Below are experts of layer 11 (counted from 0) of a mixture-of-experts language model. Rows are named router (the router's row for the expert), up (a neuron's input weights, with its number), down (a neuron's output weights, with its number) and show model dimensions 0-255. Each number is 128 + 32 x the weight over its row's rms, rounded and kept within 0 to 255.
Before each expert's rows: a language model's description of what the expert responds to. This comes from a sample of Wikipedia text that the model never trained on.

# expert 34
It responds to: The space or line break right before a number, especially a year after in, from, on, or during the, e.g. in 1965.
router [178 142 128 107 144 132 167 176  98 160 130 101 143 104 161 118 112 170  95  96 142  90 114 142 128 108 113  87 137 127  89 162  69 123 125 100 116 118 137 122  91 129  83  81  82 179 171  81 158 168 121 105 152 120 194  76 153 159 177 103  64 102 185 126 117 160 155 180 132 137 111 128 174 140 164 120 109 125 132 150 137 150  97 105 135  79 132 105 127 150 141 119 169 156 120 151 108  96 107 154  59 150  96 121 110 117  96 112  59 163 119 174 182 141 122 180 123  78 154 119 119 144 141 143 185 102 126 160 134 140 162 143 125 108 123  96 131  66  85 137 160 121 128 138  97 140  67 200  82  82 129 153 126 117 132  79 149 116 153 153 111 143 157 142 159 161 113 131 195  82  83  92 205 127 133 108 177 147 150 167 150 113 187 148 117 153 115 145 183 201  63 152 128 172 137 100  66 114 121 114  77 115 131 100 132 174 158 131 119 151 159 107 157  86 153  74  88 137 141  79 105  80 167 127 158 153 119 118  98 123  54 166 106  87 103 150 170 135  90 142 158  62  64 135 133 186 121 146 118 214 154  93 106 164 144 125]
up0 [116  99 122 104 121  45 133 132 218 176  99 134 111 131  98 155  93 101 105 210 182 108 134 144 143  68 114 153  94 131 104 153 108  86 115  65 167 109 141 115 154  72 142 105 156 117 114 110 162 143 114 169 140  82 148 147 118 143 118 162 141 121 118 159  84 177 148 104 212 110 132  98 148 158 159 137 114 138 165 111 126  99 175 120 125  37 172 122 158 126  93 119 132 197 109 115 150 152 145 121 149  97 178 188 132 121  95  75 130 141 149  84 140 130 162 113  85 106  92 127  98  86 166 136 154 101 118 125 139 104 128 164 135  90 142  63 151  86  88 137 154 163 120 138  52 173 153 120  96 126 183 154 132 131 104 133 142  74 131 113 100 148 200 113 152 122 166 195 119 174 120 119 101 101 111  45 151 152 138 135 133 168 167 111 115 134 197 121 135 135 151 152 143 164 105 151 141 107 176 187 108 104 147 167 108 148  78 147 167 127 174 101 109  86 116 114  68 198 103  78  97  96 124 181 101 136 110 124 113 102 118 115 167  52 121 140 133 128  81 147 121 150 116 122  72 151 117 174 154 114 188 163 153 101 143 145]
down0 [134 126  79  63  32  63 162 143  94 123 169 145  99 110 142 179 172 122 130 134 141 124 123 104  96 144 134 171 155 112 120  98 110  90  77 162 160 170 143 124  74 118 127  88 120 126 124 103 128 147 171 167 140  94  85 227 102  90  92 105 210 130  68 104 160 164 119 162 152 186 135 197 149  58  96 127 150 111 152 163 141  58  89 131 113  94 129 132 121 114 118  96 120 148 145 149 165 115 148 111 165 141  92  73 162 129 126 190 153 134 145 130 125 110 107 121 149 196 136 104 140 116  77 144  94 159 149 156  98 139 130 106 114 144 194 169  50 127 149 202 125 116 133 184 147 171 111 110 177 119 168 145  70 183 101 143  77 134 120  90  84  92 114 124 174 139 176 136  97 134 143 140 108 139 163 170 141 134 137 105  68 164 107 140 127  83 128  90 130  80  89  83 110 148 173 104 126 119 129 157 124 130 128 148 107 178 148 143 184 139 116  92 125 174 143 154 148 115 107 169 122  96 108  65 153 164 155  83  92 108 141  89 121 141  77 167 135  91 105 169 175 105 155 130 143 101 106 117  80 105 132 149  85 131 118 131]

# expert 28
It responds to: Spaces and pipe separators between cells of numeric tables like election results and sports standings, typically right before a number or sign.
router [109 178  82  96  88  98 151 161 116 159 183 114  96 158 178 169 131 149 118 135  82 139  91 167  97 100 173 110 141 107 148  93 118  92 145  77 119 154 143 111  98  88  78  91  86 160  89  97 102 186 105 103 131 171 201 120 110  72 109  93 130 112 154 139 148 160 104 147 180 160 143 162 162 124 158 133 116  66 200 117 164 135 133 134  97 132 176  67 132 119 121 131 134 134 179 113 191 117  70  81  92 138 156  87 110 136 162 219 106 130 166  77 136  81  94 134  91 127 126  78 151 187 199 123 172 130 155 116 117  96 151 156 119 128 106 167 144 105  95 142 123 116 122 174 144 136  97 147 113 138  87 184 190 152 163  99  77 161  90 128 117 127 131 137 177 132 135 101 160 143 104  92 146 106 177 126 112 119 139 108 121 112 123 116 112 196 184 110 162 129  93 145 136 154 199  92 106 123 111 143  84 135  97  89 155 148 167 139 122  94 123 174 158 154 137 105 157 112  76 112  77  92 146 128 131  78 125 109  97 155 118  69 156 149  99 131 176 182 115 132 139  71 163 108  90 165 100  75 109 142 125  67 143 130 171  64]
up1 [ 93 172 138  97 162 100  90 143 143  99 121 171 128 110 109 130 202  94 146 120 180  76 210 112  80  84 108 187 138 115 154 115 132 190 129 122 112 186 153 164 165 149  92  80 122 135 120 107 143 190 151 124 129  60 116  96 102 108 131 139 132 160  64  83 138 141  57  71 157 142 203 139  81 106 146 112 160 130 156  83 139 142  91 114 101 140  85 145 135 151  63 164 111 149  91 131 122 131 173 148  94 181 131 167 133  90 102 105 107 166 140 162 134 167 176 111 132 121 137 114 122 148 161 153 141 159 137 122 116 158 107 138  78 115 121  79  84 183 132 162  63 176 122 136  79 141 145 104 142 149 178 156 145 148 126 140 129 130  75  99 163 124 123  67 189 127 142  61 109 115 100 150 126  62 146 107 153  95 130 105 125 113 148 138 170 156  54 136 109 141 144 133 119 175 104 133 148 170 152 144 100 111 126 137 132 114  89  69  85 142 121 126 118  74  55 113 142 125  82 111 145 160 127 199 111 102 113 159 144 213 157 107 153 169 122 123 144 159 138 148  81 169 114  38 113 139 145 118 110 153 139 133 199 128 130  94]
down1 [ 81 110  97 132 164 138 118 108 106 157 131 106 125  66 138  58  81 146  89  99  91  99  96 167 120 142 147  70 141 117 146 159  86  89 138 124 107 125 156 101  46 146 181 150 168 128 139 118 139  85 132 135  88  86 195 100 154 131 152 132 113  93 104  93 118 159 172  93 132  86 181 169 179 180 114 106 131 118 142 166 142  64 113 118 116 119 160 105 134 125 107  91 184  70 117 111 131 111 165  92 154 125 178  84 120 126 119 188  92 141 136 129 141 118 114 151  80 183 170  90 118 117 135 148 118 172  83 130 130  76 123  80 115  93 184  78 128 172 139 119 181 103 167 115 184 123 163 121 156 142  88 108 123 111 153 159 144 146 170 173 150 197 168 114  37 143 121 176 151 132 102 132  85 118 115 127 138 190 142  35 168 154 117 113 162 146 119 111 171 110 135  90 128 158  72 123 148 132 159 169 127  92 179 187 168 182 136 122  82  57 183 139 132 127 133 133 108 131 102 181 128 113 170 115 100  90 137  86 147  96  97 123 122 108 104 186 108 120  95  81 160 142 166 159 148 113  91 125 147 135 169 147 152 162 153  93]

# expert 7
It responds to: Tokens inside or opening quoted or listed work titles, such as Old, My, You, Golden, plus quotation marks themselves.
router [126  60 186 135  79 139 122 131  73 119 168 130 126 166 108 156 100 125 124 175 167 176  92 127 114 155 108 158 152 115 120 134 158 111 131  91 136  85  96 116 152 120 145 161 127  94  90 118 103 140 124 135 163 115 101 152 106 131 151  87  59 117 111 214  92  97 114 178 187  69 114 156  77 143 113 159 121 141 120 116  93 182 136 147 162 113 181 137  75  60  91 189 155 144 152 150 144  68 140 168 157 167 163 160 136 147 105 113 151 145 140 147 130 168 137 109 135  82 123 149  51  99  98 108 122 108 133 195  99 159 123 177  77 163 188 110  82 164 207 111  48 130 177 118 167 169 120 111  88 125 165 141 114 160  70 107 145  75  91 114 111 135 130 102 144 111 129 113 132 127 150 141 144  76 115 128  88 173 137  93 136  64 112 129 136  52 135 168 163  85  76 133 144  82  81 169 140 129  86 148 146 120 139 150 112 145 138  82 119 130 147 118 123 135 164 204 143 183 194  95 150  74 115 112 106 172 134  65 170 109 111 111 108  97 140 120  87 101  93 145 155 148 144 162 133 103 122 161 147 139 102 174 145 139 101 166]
up0 [ 74 109 133 106 137 166 163 150 165 143 121 150 177 101 123 144 123 112 131 122 164  97 120  82 119 157 146 108 136  90 168  84 103 113 102 129 146 107 153 127 124  99 158 119 163  96  82  92 118 112 132 171 171 145 141  87 118 140 105 191  66 110  99 131 109 135 184 151 122 111 135 115 144 137 117 117  92 152 108 121  82 162 141 164 185 112 161 176 111 135 145 130  59  67 178 166 126 163 104 189 132 118 116 152 137 104 174 135 140 118  68 154 146  99 197 185 105  81  82 169 188  87  70  69 123  93 123 141 175 104  99 132  94  76 180 139 131 105 187 120 163 113  91  60 163 167 171 103  88  69 181 157 110 129  93 159 102  69 165 116 133 161 158  72  75  88 139 132 117  91 103  79 131  67 149 170 132  96 140 157 134 118 211 110 123 130 147  84 188 130 121 135 156 140 176 156 119 148 110 100 148 121 198 136 144 119 132 156  72 135 111  97 133  79 122  84 104 185 130 126 165 133 114  88 143 122  85 156 121  85 124 180 117 161 148 145 143 147 111  67  94 124 151 124 118 160 126 121 122 138 130 175 149 135 155 221]
down0 [166 133 143 144 141 121 142 141 164 131 172 105 108  90 122 109  63 131 187  89 141  74 110 157 112 133 112 143 147 106 152 199 162 111 158 135 121 101 136 123 105  73 157 139  68 103 137  65  83 185 145 138 118 188  99 136 107 108 161  85  86 161 138 112 100 132 107 143 143 101 144  70 120 120 166 196 135 186 150  93 131 126 129 107 129  88 130 113 168  82  83 121 128 118 191 147 113 119 149 112 135  97 172 171  93  93 123 145 180  79  46 135 157  94 163 128 178 185 118 118 140 112 121 120  87 195 107 130 127 125  95  96 207 143 176 131  54 168 104  87  81 102 101 137 145 113 101  71 109 204 120  82 165 154 137 108 160 106 142 123 146 144 159 121  70 128 118 165 125 116 105 111 166 185 182 158 142 122 170 108  61 120 137 127 170 160 118 104 126 146 119 109 168  83 186 171 138 106 139 127  82 144  87  66 128  72 124  72 125 118 123 121 118 137 146 113 108 139 107  53 109 191 141 159 141 140 167 112 123 109  77 100 145 123 114 143 153 105 138 125 103 176 207 143 197 113 147  95 167 131 152 114  94 141 151 146]

# expert 0
It responds to: Words inside titles of songs, books, films and episodes, often after an opening quote, such as My, You, Love, Little.
router [154  51 150 144 102 145  88 124 108 144  92 144 154 159 116 116 117 128 112 139 138 103 134 165  84 186 120 156 168 128 107 159 166  82 109 134 131  92 117 130 176 142  88 119 189  95 125 159 107 132 163 171 129 118 102 105 135 104 131  79  73 131 167 178 168 111 109 154  93 130 139 151  55 174  77 161 155 144 109 144  37 158 198 178 158 174 137 111 139 110 114 168 161 152 141 147 127  95 137 200 106 163 148 148  85 133 121 126 148  76 138 133 123 143 161 191 123  71 163 137  66  78 114 160 141  72 129 163  82 156 125 114  70 114 177 127 112 160 204 163 102 166 103 140 156 135 111 156 128 126  98 153  90 121  80 114 153  81 126 112 183 142 164  76 157 108  90 126  96 138 130 152  76  79  89  85 115 123 195 160 144  71 146 155 119 108 172 152 136  92 102 125  95  82  85 143 111 147 118 125 125 168 169 159 103 161 193 128  65 132 112 122 132 156 112 164 131 132 154  78  98  71 142 135 141 165 152 108 207 103 177 138  78 128 115  76 102 162 122 160 100 137 106 119 112  83  83 173 162 104 117 144 111  97 119 147]
up0 [204 150  92 137 150 117  69 106 161 129 124 142 156 152  82 118 111 122 114 186 128  43 134 175 164 157 155  82 167 179 134  91 131 126 200 139  71  86 163 105 154 118  83 125 142 176 163  70 125 106 124 158 103 118 152 165 114 123 186 179 186 124 170 135 103 160 127 105 148 171 127 135 167 129  98 177 134 158  45 172 147 165 157  95 133  95 184  96 111 134 138 145 127 144 158 141 150 155 179 113  99 164 132 169 110 108 163 143  71 181 133 138 127 147 120 125 120 164  62 174 118 110 145 106 188 136  68 129 127 144 116 145  89  98 112 121  65  55 160 125 153 104 121 115  99 116 135 150  99 120  70 177 126 210  85 155 105  63 137 117 110 109 123 125 155 174 110 161 119 145  80  69 138 112  77  57 163 135 104 126 151 119 120 133 131 135 125 152 109 141 124 153  63 141  89 120 105  72  84 146  80  89 130 168 147 155 110 124 140 150 173 129 133 104  67  95  88  48 144 110 143 122 129 132 195 179  89 133 140 149 130 117 155 168 111 134 154 144 126 138 116 115  75 134  90 132 135  64 105 117 164 127 131 124 123 124]
down0 [148 104 121 104 113 195  82 138 107 131 143 135  97 151  61 110 118 111 153 129 129 157 167 116  98 107 142 182 142 186 108  83 109 162  62 128 196 144 134 128 101 117 180 112  80 122 152 139 184 160 117 135 172 122 126 104 169 176 141  86 153 123 135 202 131 165 132 144 210 108 168 185  64  84 157 121 121 146  78  82 147 122 136 105 160 104 113 173 120 116 130 125 151 139 103 149 131  91 130 172 160 130 103 103 102 133 140 174 125 183 119 152 144 129 117 113 134 176  82 171 106 105 110 139 147  78 110 142  63 124  98 135 103 136 104  63 163  71 132 153 144 128 133 149 114 115 129  70  96 170 145 197 168  98 174 119 138 136 132 103 201 145 104  95 128 117  90 105 159  98 144 101 104 139 124 130 168 110  43 184 145 140  60 141 139 170 159 117 132 107 126 135 132 183  95 169 121 101 149 174  79 142 167 103 153 133 171  88 106 156 179 156 100  86  70 130 159  86 148  99  76  96 129  64 113 181  80 143 163 127 142  69 188  79 144 117 135 129 116 113 131  98 115 156  74 100  90 100 103 173  74  98 143 136 119 131]